config = dict(
    n_layer=19,
    d_model=128,
    n_experts=40,
    experts_per_token=8,
    d_expert=32,
    d_shared_expert=64,
    activation='quick_gelu',
    moe_layers=[1, 2, 3, 4, 5, 6, 7, 8, 9, 10, 11, 12, 13, 14, 15, 16, 17, 18],
    router_score='softmax',
    normalize_top_k=True,
    routed_scale=1.0,
    balance_loss=0.0155,
    balance_bias=False,
    router_cosine_scale=10.0,
    init_std_router=0.0212,
    lr_router=0.00116,
    vocab_size=2048,
    norm='rmsnorm',
    norm_eps=1e-06,
    tie_embeddings=False,
    optimizer='adamw',
    lr=0.00433,
    beta1=0.95,
    beta2=0.99,
    batch_tokens=65536,
    seq_len=256,
    train_tokens=498800000,
    steps=7612,
    dataset='wikipedia_en',
)
Below are experts of layer 9 (counted from 0) of a mixture-of-experts language model. Rows are named up (a neuron's input weights, with its number) and show model dimensions 0-127. Each number is 500 + 40 x the weight over its row's rms, rounded and kept within 0 to 999. Numbers have three digits each.
Before each expert's rows: "gets" lists some tokens that make up at least twice as much of what it gets as of all text. This comes from a sample of Wikipedia text that the model never trained on. Tokens count by the router's weight.

# expert 24
gets: " the", " (", " E", " The", "n", "h"
up0:498486411453547412528510475468506490511490517540465484534416493471510510458523460481487495514503590557465483511524471466502521451515522472522488507490510456529519470528452543495485480457552465533502477521597469455410591476513497467515451513493509519519524424391586549466512535460501498514504595494529419544511533433460480471518590492558483507493514492592468476543492488430450498485481
up1:527567439454492449480416474546529463530524543524472512466491562513443491498446516434480489541488457522523477481493591558460493494518393418506499527425458522443523515532537448517491438475454508549441536473575558463501547559559525497517498411481494523501508480510550506494489537454491564535502518533448526446507591513440533472560440487500482435509508473520489444511525511557531523492456
up2:494451532511513521490490458530532520549473541467457510519430559478471483500492591517492507530422476531459493419532547498467503455544488382527550490494547483437460443515473536462458473491610503575596492510522509487477565452527446486500480443502544446506479493572518476479483444497506529450534465523507447536485456462554514498488495556430542453472467532534554462506565514486452430454486
up3:522516469474538552547496510480552473505572479492508455491555498459517533525462507491525538519476537511475515548515523551460473511553470440562568553456491483525466497568518505561484516492563493535431573447512512473495461433488480493458440458481448520435530542456515469440476413476545579500528608495540540499489469466486532425503505464607515473507559459466532479464479461580465460443468
up4:534521527410477429501576481510530515484488564528511463455582442512514556514527531515525512551540541528467526517602498427518495467560515502500474443565496504537478432532490470515518452550534468526512484500484400487465466452502471471458460439435548478528517381532527518491465528455503505452457468489436482508489491518472578457447510420547549513483510536520486431516454444507529528463489
up5:521475521444508517505400487513610503447564451528525543503550451492518539527553383404547502583464499549546435542496515490580486477525522487487524505499525465543483577529532523524416516502497469512507524515446543490494421521556509524536466464484482497459529533461518470505526486489445511514445529460471465501510470490490501551433482426545447477528556528476524511483591463534482487453542
up6:472527516474572538432535566503490468436550548456524469496524460556533435562488523499518506486519541517517537547490513542488554475514495452504541512461494511561527516472573450504487542594532470471534505521497417469455458495580503460470510504517430508551527525477498551443452488487429510515490461499518430498472546549456434527401562536469503484448532500460513378502511423526492543505535

# expert 5
gets: " ", "ir", "ur", "il", "al", "an"
up0:542535454513500474481527537477500516472522430465490564456468493520449506504419545576557507505487446576490460464478506463460463477518520451516532536482489470542466545524493536411550489512508477419417475434467527557528563478557505492444443560495519465499532487457525485425495498497475490452456546448485515373487494497417470551477565550540531449524562532501542530499497486562507541468505
up1:498495493594482453450530546504506600544535426567502441459453537464540495500493488520570475492509502543573498447524464509479407463490497493533542515541528445483532504531488518532473500544493516566556537549567466491529547414466431507502488495465508509491560601542497512457449522514514434524441566523507482490522489550489534556504525508537495507405576520452497505493539545555449487551500
up2:531468510494633461545486520444493432534523495503558482482424520504538515455496472502504553441572518495466537474477504434503463534468489558519554458559535486525513530533436543488452505479514427514493541464462483529519460455456484425600399533449488507514501508486452445507407553484471486485530553507425541504484514483484506505471505439471512515455538421497504487515506470498587477550449
up3:486522410494553400514538403525549461462543453463468550565517467493503527521514466420471510483454552495509443541494551529520475471410497454471519387494496518535509524521482478496487477517534463547543586490526520525490504501579450511557459500481545524446546486469544464503538512473494574519555466495492496488559460448515543481558478415511497494489509463547527498512537592530548463541476
up4:451487498465465477471530496542484554497497472468492472512463527522442436555538467467493521510520459455530408491490544494526480436473440551494502544504513532519437495569458515455473488551497493561562511440510556507554426432444433504579484523504469492509515540483532429506466539501605526511519570499586534500535488502488555487560550490439485504549462503556496500512475471470543516464631
up5:496448565455483518468496503520492518477523572516503514508428521528497466454544515499496433492420482483509561449454516498424524461551451454548512480453531457456454494564431493461439452575484487572412566509489510467516501496518480429503526430516504498473523511518573396461467484520400541514467479459482576486565499491549492478559496542492403501511516452537502446507516495521472506473473
up6:429502399471544479516448505465521511456534523543526451462485593534549529548516427517514546511463589487485530500534578439507446540477542460486545528525485505502474458540533577488554505457556463527535475449434541518488488453446521536565490496456482537457547512528453534501478506530426532459551502470560546466477491459490492489528516497499564425458494515469570465499541472447449482477585

# expert 16
gets: ".", " |", ";", ":", ").", "|"
up0:536487442457510534520486525503587473497508477521453542467510458432462506500502455503508505495456467511498523525489445594419494502558474541484467516460521446438445545540403529538522478488521419530548478492484541482456554431523535465465507515565479518558594473567406538538505488508424504474495514537490503518447530533535445509471479433517421537550492483504483487509569496593483473531471
up1:522511528535546483525484466462444537503505537539502512616493509549467443510492544578513514524502434480482476499468460520474485487464493498471439548461488480487538482490544521551576501562569485460442497506508500519501468479471458508486587502487406517540480514561611561560452488475432560561510491527524507588475546456424470455535563458477536513511480445483485461478533550519519523588480
up2:508485452544505486568522483518529498496435438531584471510523459560428494452567438409537553530473582521493515469496507529438498475489477472489458476517513514468513608519529480506507555500526425527432538525508509482527449480480487547555448481490460516484528432526481473482486548526477555483517511492482465448504556541417497505546418472552471475412543480504532518517588454488558573522509
up3:497482496519522515473461455583495526453500529521542508504521497502575514453531532476445473496495594446526440438527574541491512506507530496575511516527419446515476503517422457605467539486500479483513483478531482457487507505510512510563509444499505552488507439459576456477478533550539434570587494489501415468449545521528456530488577459519519493460524403514513430497539479480538438493536
up4:532479440402510444510517481494489485543527473520538447528507458525525493472547510434466471458486472497516499459558504535398488457534486480482610538487479522492556520496570490468460467565494474481421456511472506521492428531457491516486517503532496477464551479536541442533423516526449433467624463451445464497525487459514487521482480427428551514524541458560496420505473510494536466473554
up5:514480492501503485478465529511528529440508549614495482437558488488466525483519501619549514531478527512475494525489539496478548436512475386461515508440488516474468467492500527503550552555473512478580480573518555495505473449484505471469470501545408541517563459532457528458498448502559547517497534510578551582489527565449476539543504530501510408524566533572502510491492435488519487507510
up6:523490497444506524507464488431521478550558506507512537489539426516466523518500494534525453528464476492450458525470593444428556543452469460497543573535517562484511532487568482532436490509509449473573476488553543472533542506440489512493472465397449478538508469442494498436430459518530485520475492481461526550560515495444483425421561477467471510542489447516531477495549499526598450477440

# expert 38
gets: "-", "|", " he", " work", "th", " also"
up0:516525522448499484495540468502526491490490486516440511471534473537573418466532494484498527578525526536477475529483539454405572457507572471488517453563471510476481565553461535496517508508500492553523545505444548414471497566518464471518574449496447468475502492521598488428442539472644517458455547557494478486467473503550466506539472515488511454475470509520529523495544567438491467461505
up1:486482428468533452509547508473512523528534447499464500501464584465437415506553551509519516494481487538470476548497535499369500433522544489479551425449448521515449505517451558502458446464500451560487515485488523515486589477514507451457471468456433510527533505478582521466515529500522526508572507539564549526535511486542501534438427516476576496540526448555572561536490480499512455518475
up2:522474490462513476535499512468447527414514503515495536480463451452443505462493542499552527500551524513412501467441503553490425394455537428463564497485502460543535523466457409532489538474465475530522514581541512470541546421504542464490428492473551481493567503489469475475431454512535477510479557480489533459546466465492555500449434479505569501473488601478469425494504521548472530488490
up3:475525495443509467484470488513546510431478453485474509467462471497457483439534506555530485494480529506511535561526539498532528457408557510584494511476491569584522487488413474463411558528492466510508528505522521496488432512497474493504513473468546471394456511512530503423472565411504452497504521563537513483506459459435510484481507380468545472520480478519449439555508550515555500459576
up4:508502528482531455452475422496526521467452559509478472504479517453437541502475510491549492561502490551470508472489471518462506490475535480462567468541549493608481536524520505505484493506560485494484485495426458530517545456577490554525491463569457537480521463531491485513560542454548499486606543535375492470493529582527485436511538477550481400509552471560527490449445513442431511512532
up5:408557515548512515494496386483542460562504458474484495502479510487504483452460547469496489501477488463481477517475458501495469414485534535504507517488480396446496448502491485537518561501454517458477517485534490486526518498529518517376501577542548550620575537482515479477414496508562510456571535482499524518540456496493508549494483484486502484543519463493514466546550564518380491458470
up6:476503540558484478426456528537468506548526476430511439437521512547547494460498484560488506528461477499519512525509537542428500545466543462525500559491541504487462517508412411515430483597559511450476500472506433489446459449487496506579540426496498511583591491506477431481484508477489556490504530539499506511490495529422441481550531455488535507477507535460519533480548539522538516614538

# expert 28
gets: " the", " The", " a", "The", "th", "e"
up0:446547491485541463535519480490491580515561545555516470501470493465471494481407490511609504508512557539451450518544437514527540485439491556457549521564571535479556477592531536435516516519465469458570454497521473474482486536545457440531465464534563422532454492454518410496527508524446515478488475506528554479498545548521525540527415534473486512486505451486544447494445512457527499461504
up1:589514550421509449557512520490571478437522510501492494567561515474518506490448433475430527453504471498490459508533533515462469401536543530497564455545537433569459539537457516460509495568485437494478525458560518509423506536417501454509535463477521471499548490523473451496504515475531519513431507492453514556544528533512530459483504430521451510483528499554561545536560541565469499426488
up2:498469488475553480509497519457454538384471553409534549535502500530459504536521492521593493604494541458528484476469548550515466492508599479531500505526545504582548530578506580443416478466499412503446497438565487471446506474489498486445530466526509494510457531460498529405511553476454472468571517463482553497482505525524489547516500497497440513532556473502485520460516533504504484476511
up3:528501514494476427539460453506491470537517485515540548470487485561528526514534464504509440457481481512416551464559520569456474520592479489480626478554596517545445552543491439447538469505502504521464507519534498494500481500487484451537604503512482488416512513540512498514531491558509506415519513523417466527488534497557484507553505475499560524565540407490471468490482510481548419508465
up4:474611481513464519545540478408497488451498550453468550516550474522593448441444487521580487548496514499459456485504494516450504486520458466509525530504512407529529508564486488518503567520495511440509518517424424544442540511459487543508507470523506520464542518472483493486486528506530472485434546590531465490398519490499482571531504468509511436430545510563496502429523445566458494514472
up5:502561495488553460496511493505522518528564535516525495532539467547511486466450505588493495483477545492484448509515579519520391524430483495535452486538501529435512469532498443580489436605479446523514525560444481452452534536462463432434490492530504505490493477530503503496476444560458455571472523521492452515555571561504507456474511521426448507542522504518513561491504463616511468446494
up6:543546456498564532442494505555562485495487446529474552504539572484492510516548521480564447524491468489464463505488481446589443445480477522469522532534503463506517507533548488482505518535529428555471512434524564469454491495539482475517533467514565429489513506547510485502556612570520492436508553497535496508486497524411474478532432551479523586507564474488559437549486442492561561473450

# expert 12
gets: "\n", " was", " is", " were", " be", " are"
up0:478494443436538421515520323504477449566508542503507522482509486535459512488489548493429559471475440468450505594492476503521452521558531435469533505500496507469504510536491446549457455507529489527458477566452478500521497543490484521509504518470504505486518501528496496509465619505536457533437513520497531597497459511458518528483561511525448510600513518530514428532485485445445477522510
up1:490463517510461529549507507528545541511429527529522499489452548547461469467551430548488548547480530414503508522531496543542482469455401487492513544512516523466518426505491536475485484506464489513506535537479527437477500591419458489439482529505556421520560509560542447440490505565505487441603467574505510475488459512477575484461590585533501481492510440539471521508502509536475470468540
up2:512476450507465490484482442531506515542459545473466462512495474536470494511467555517504485505453508451544408488477467501541513384486592453560438467553531433479487482433433476485456539514496492557541558533474525501553483530477486523521549486472552520643507467517487478518487535521509548506439568499474510537566551507539550477504532501472548480450506480612487520527503531557491435490455
up3:519499470488468466490479536488540521460530546518498548558527534495467479522505491467522489473523636487411522485490434536518474449552451489498513499487494506523528448523553492527522458585454461485586519455504530438527535539502502474523471473446493534503522514512451580528518528442623458440499580554569486537496473532476534425526436530487503481456513548538560456542483524565531437528526
up4:526459502499572466529561553486524476505560532561439506547427537492514481479488505542469515532494530488449488484522519515427519450550470520546532483475415557511514493489480562405541474449508510571497490541435507536549480457542495498495513462549465445547555549463563498533561518436463535512506545481515444433506552524498485526530543493530489535506472478508517512509453573410398422531565
up5:575509482514494491559494502403491526446483525530496523514478463507426506547471410453486538555522586508444544536529528498463425396513523489432449503524442521591480529463503523524546532477476492510498519554454524486510513470565437485430528502430493448498536519524440543512495561529463520412457537456480525495525503524541570486547455533471484501464517488518496491477471499473553415428514
up6:538462507439534518558523514538494535512576499506488512490479546511432401530482558503553496480480547505503437536570505476451421477553511486476478556460524519454496513577466542422495441478409476503509492523540554526517480495390431441446471420445451473472538471565528499526473436497556532454562505512524540501506510457526477470546530450480486490507511469551542533547547480445521478526520

# expert 25
gets: " ", "t", "at", "it", "r", "k"
up0:487503474524537451505481559461465429517531453490569420494525499498511486499508476577536496524502549544561563551547513468492424484475475508524449441567517510499479485502536557523497478456452447495520504492433440477428501500534379457499496474467474512450598483604428518537495474520550507514470549449478468477530470443503497489535512494500462545577476484511467480481538550529414464539441
up1:506464412463508518485487450555549526485465500468425438518444476500534513503453515536541492491462530524488549480557530464499456521490463468502528515461502515501522481510487516454422517475493446478463491548526572417438464510493451401494453464547573491472527466435413509451520443571560475536514541511522557554516428531448519507493491479461559537481523465529501479456530428456433398494503
up2:463470523491595512456495500428489489488425575492516564422495536462476497513484473489512428565440631514437558473556513530549460486442510482496543502481495536573528582509460445510464523529518476564509554463525508482516530443421507524524511462495543495552492432506529550526498591530541502527542546512467545517487489476505529498526508504495541458473573472561470459500510482502525535473421
up3:521495444465558490458562554478519557481521503510499571484502532570446534538474549522511512560530524529475461553465540537475479522479502471519499509428489470517582477471487498391507473479553398521478484470464439484443486559500465495421465453499566518470525511558506510441519476519537477506494495492450430480461584517532517394480467508494571484513485502503520468477539580575465411490507
up4:517524453402523570553576514476508517423459536489505502488449487504487548511554453548492502473498501509418549513478492480495525487524520488452465532477441508530454571518484471428502559451530446532577418495461449493502503533554508488516456484574479473501493536556493465496522538544493516445524494529431480451526533475414489511558556584506550497549478507489460445535566441599459532504517
up5:519582523458527423459553484562494569507509498541475562407498431500577483501480488528541547530485492443488469499546534426482435491504498484503536531512519493505454482570496452514475513564469443531581506527427470469485440437566536502539411472549524521559517507502522482457494526515513525466467454442491448467549524490456449500509531401574497507487456462485554459494498515506586507487522
up6:507582448427528499485465496483514515482524538475497546516411430518421416482470546514514484560526530498454483518544487418484564487492418523490550579468478555441562548478516517504550519522490449516519440549512457416526521484527479482527449476511477516423561550549518500547457461528515527579460451452469466485488495519444524501524467536483493499469482477561449492475521498518407438468466

# expert 34
gets: " P", " C", " F", " T", " S", " G"
up0:526487533548548496529551528468494541502518474457555485507533526562430445552587487494468506487499519520571506511528586542526504491486408494507523518480568482570477492481551485539488453533553470545581528487542537481497442459517477503468456481504513374547499510557483487443501500559488504482488464475539439480463454546544528568489540495474549457362469468488462493453529458555531511501479
up1:508545536502533467527557474592512476436615527551421438515440435456507509504528456492548479527490458515396524514490559474523490456473481494485522534473497457486503505504538544541388506504539507431508496526430452478466496471459505485468511509493510465544492451520538558481482533493485474500445555471460382468504529494510503498519472517479568459527520461564519467540431432541483575529505
up2:515511495458565481542508468468520500572603541491482512386489477542495547521478570536493488506471485491527388428505519497441475485467473497475520505522471478559484469530601497486495478515477431558510498494535446510500522494474486488403450496516506468431553439431475513460451471479460478505468477514486481516540465466455600543437440528507603537453482465549527474479509465452480488517507
up3:476563509461521465604497478508534540468464427490482522513453545536476435504545524577470448521432540517544544514573535554536507462543511507571564519482502390467540518500467459506525486486538523469462480555533530524447544486513486477501528551585465403537504532492439499498500475491507530496545436521454516460562583532546485509496526452534512484596479498470544512452498481540431485473525
up4:530529472518475525550563489564515548446548465526495510518506592477469450495619485546527577490529529504525528493489537561501546420576501471538576515442529497469508524497495504523476391499541523551536570427508476504463505476408495482543542412473483459503483543451526481420493519526439532509554452504518511480520423496505553537436521515456513535563526525508529516508488459475479501497518
up5:539529573400470517565542476460448529433537533530530543467509505469506482530465474545516492528499514538539542484514544526485497474599441472565483493463533493445491390488504545533486463573489536541577496626469466509487522456409470461537500473544556529465517482499479519551478541517450541527531446495459517511525516519493476485514549528556613519473472523534488490485502462530495566497475
up6:482524504480546451517542570469497551404517524503568415482487533546408524519500467546559504555451584556526566446532539518570475442546458500558487450474555501560501473532530497500402545490441494461525543584509506540481552491473494533461449468487505513521520482548524469507490528451503462511528503493515489458549559488512500448488607427520476448499514453482522504468530509539526453485470

# expert 6
gets: ")", "\"", "en", "e", " as", " to"
up0:445588524484563483533441451532450529530433558551468530478486482500507462488475580555482473531441545554510476500534543529538477494451515536576535557515482494552589556569555530446534478566538445494544486499547516530513558499444497460421511489503521495485458451496437397534442467498512501432532464487467471491498527503486566509523492539520521506508505461564480479507546432454536537510449
up1:511509471512578483534518487444555491566485539399457511469451409468483534583464519532540466554484474511529485513566523487457489492503540477553534502487437529552473504537521459477529533467404471483516529534494455446479497514381498532527494510550480547447534564513545474535463515587476576494466563517537525496520452491431494519480503544483523494421511492489557469508519529423481463517428
up2:523521522514536480485536478525550540480505497542587532440541529527464542468486526572583536553458514538417545481502455468484512492514463451475479472508509477490433474505501474509466465507518455522467450563493567484469524554543470497575440521453507499398569556481557518508489526449453565473521600521465500484474595549472486457518493542488491425555523526529458460520471540462495492557422
up3:456489499539515461512480419522547539426580506428520547500526463540486446541484568477555520446477519559478484482470499398509556503479578495510516531498578453506516476501501477470561494490538442525572506430483466453423439553504485496511442496567462487507492452530476521526503462535451592508417534555506494550525460496560473489426466556541513440455475523524495492429511498506510499480525
up4:473526455492499480497502483493537466467480492478411502505521562455500504508463513482479479508475467542453477466495454535503485464489499495500499574512528482515566590529489468502525543540530437473532461543444576502480604524461398577442532505484494411460531483438524478483540506471448471466567539532463558511544512561468478437540456520441510553462523503493564500598473494440508486407544
up5:507514500502514410503543519539482504494524543523463550553496478467493494502576633519500531525473522485508461455487485519462462447534471465558524483475470510528487474524539513534541581439548498477446481525461422515476509441510467437565447504506526513535535442477509459486489455562465538463576451536450525449542443582536482492531505508500545542502580525522539448550470528538440494585577
up6:462524442535464527441524536550532470499481457463536505465493488551452485529480464484469466472484440491470420541521486525430449515523463476507515516510516495573515464507444473441487455603523424470523483604534506493513506502444458497459515496447488459539531553533465490492398582475478562464439488492439542432496428478493472458512479469485503525481511505589536479534585444558562494485490

# expert 9
gets: "\n", " |", "===", ";", " (", "."
up0:503505432479490478560505412564520505448490586468496554507499541531601489519495539496520549503500498552501501490526551521475513466529495423563576515472491519479509546591482461447530505544511545492557500522533526517532470505506479440482511450489467432505435490443523484538495494548500438439442483464601526471598552501582438482464509522487494521536533573520498457574557484506514463475507
up1:521536467524482466536515568517466511503543529521480533504518484477509454486486501496490596470477536515464458485478472499488413535602469503587507492477402582497494592499529521410533505487529462604491520532513495477478466426494489480525453426461487474456515529497538510531435597526523466515539503554466496466475550580414513535543444489569526477452504498482519484478433477491545523516509
up2:549534463484468494498532499492524552491542428490531513490485476503437480430482481536501501543466432522527448454537541450431437447538580435571536471519532527498536506459479490471426450476460506493534554456500518497513565502496490582485545490505519496508578479453417429517483550517399512490505523532479439538515593464539527542505492447571482473470506520533488472446437465540415508532479
up3:540486526488446471508447501468543490513456525555487443518488493476488505505524549471476509559416567479450567525508543502392483468502501513441520475512517550519540504497519445521468568489505532473436517449525518437457506507434525483434469501498533526486510497468545419551524556562546587492537533501543512460608504495424499398458504509455552511593539491456494464501541501509533467552457
up4:497539456534479442491479485498548510504514479478494515528560505514490510440558380512463510481529445492505495534579459509552468484544454541503558476482427526468477505586507483519538443532476461494488536534450440529499561494498418452483487470516466510511577510602450496531494452477564572497509552484426460489504497423435443476442456479543544482477512518497530605454496512468452518535468
up5:503560475502511424504548463545503506472505569530494582444481460488470483507509524434518534472413489479444492469535473536468534524553482500523478488432563448508493561532520489475459573574524488618516530498479481459533603473541433523480487474457589540503517520565471477544419504493549592557512440513458488499515503509485476533539465522489443497557479530560516498513512491562455486470504
up6:481474523483452465573532467477512523531548498572538524593490549518507497461543481516486474531551538514548497516522443523466516481542477447534570572446434493466530464537514477503455477567537515480510448481463508538515519617578488499549535521522459476460566408486481520517488450438475473468505524541531461530494501492545542482475535529530518448522524508438489448534429381461570550498472

# expert 20
gets: "ed", " to", "age", " for", " of", "ve"
up0:458431476491478498520524503548495468477437444447474492492436631535517425535447475492468539537507478457498450497543563512470490543466504397507534429457486517483469517497509477459514490549559460576506471538432512613490519523500473503456512484441485487471515508487522457544436516489450494371519473482513510460497509526521524469518540433482464509404515443471526488484521514468552547494472
up1:516479519456526531516542553478453476557534597482560526495483521459511509511455484486484513466472551456441501423492497505421492555509526479508428441446567488456509495563368557441495513542520531516499477534496521500473515475459549481521505473494527455539513544512460505533486508487427479446490575486570444480481502458439479542519558513534480509554503479476535566476620473523505546525587
up2:532535530519526460467531508528557542489507515545558558500556507499507500544567496497509503492501474514509469393486473514495460511485423447513474513479528514569555547541474439560519486555484476615479509380451435494471508441447437449500559511510465524477482545493392506505445527536481507527448489410477532494550521533519487472478477523537540568489527516534583436502485536549523483498521
up3:507464462495455512507407526502557519525532557519479480555496517441515512491516517467539434510435526523574526483505464490499506517501519490489514447484514516468537460531495497501443470532509500598551559440573508569512491538544512436431467514494552545541564473480506439482453550497540566430532475498487434483502570549480521479520497586516491498569446553605543415443530493555492517536489
up4:512451539519526443527577457491567494474533494431486512537515445544474542503560564515484542465448503535436469469453497451484541503529491440476561525509495452555483542570520586493500531481526517478486458457470510538514583516504392500468532545544506444438465447444540475366551532461488479489498571481530456453461473484462495500536529553472499470527525472480472500545474432483526457497534
up5:599521475531517460510529474478574475397606478473517525475544492410541506445424438499517508571471521468507509509560509524537521496432587484468568473510488481484456557475452446545447550459448487605557537465506506500442571518562500475515508485515518527523505501496541507515442563450525459549489534489434502481475482498467454493469530537465546535491547518478517520550463506516470500516533
up6:530638532430523433511508544498553476393464502490533537490493481567466528547503477448485514479497449507471444432502555526507514431479546469548492451539445466570426497500529419562475526501524467477461526511407480483513519476473467526476543507501443494510541492445495533432496526504540513527469530511492541525510526569512456415508495523476529521481573458538506528497563438471517427480485

# expert 36
gets: "d", "ed", "s", "in", "n", "t"
up0:467569498521454469499501473562515477485539442517554439452515460489516507474459546533506508492491531484527479395535501451518485428557495499444482444482518497561518487578503509592505551551597499457528480473473432522471529505519514499484428465392608438458498505521445482511472495493468488430456535558551471521471499519463507483386556514466468502470500461499538510501522503509507425486501
up1:429517494498524450424537518490489448504509492458568457419519441572505517481490450558480474506452533497463536492578543440525531504541483444522432488470499535562470493491472461476473473551570509430515497438479439512475442422448482546520488483494515508458473482504494444512525537467516533503563476441453447510534634444516551468513490524491456475490554448555486480462530520511579471549530
up2:547464477436531498529458446450564571439521516540522602469511520488513429485514583468496538491499520591516523513536469512532559531537520520494544504484565429490536585488482539522515494545540462452505582525476504503426480569498501457536473403546532477541515522486445454543505535472481542544553552527495503491514523534460467485399522438519491572493520460561514527543516503484551526486484
up3:524515535491524464418475464466533488468507504521478509370468429527445409510469456523553504530448471507402455457534486516536482450413514511528440449499503447450483487485496480455526509470531493513572570513437449465499467460566509489556476498542536530470474463566505503470471452485533547502553528483486585405524484553534502543538477465488505501511532503556523455496510507513537588506460
up4:507480473541531470519480528529496492532517480529526503486444556539491429461527594501492555516447511498596448462524449552460492439476562547514526420465561447450532458501547509505480379506569539551473587509567531480489499505540466418488521511461475427507513478496551478529480447583562563522461516469447514549516517562484540534448448470519524540510509468452521527510498494480477474511509
up5:455475501421502511501467488495560511518585501439482513522496520500520463495536469532569528529488487455468523477479473437449431507516475455511519566488470529493485401514497521408491486493570484597447475452446506491511563504430487514470507426524485431509548466477448448509424454521472505423560450517562476519539511504464518466486482510523529573526498535454472384545533548453513473528526
up6:503582479528509445510514455484536518533535503465569525552452506479496514486439479533598455598515517500520482467505461471505424514434421487445435470502435516539515493521481511469459480516457457475541534479480478513453539470433455556493525523478517418567485545465446503443540526535499488448437542444578493512535528583444479502570472519434519535529585494517451516459455468495480509488493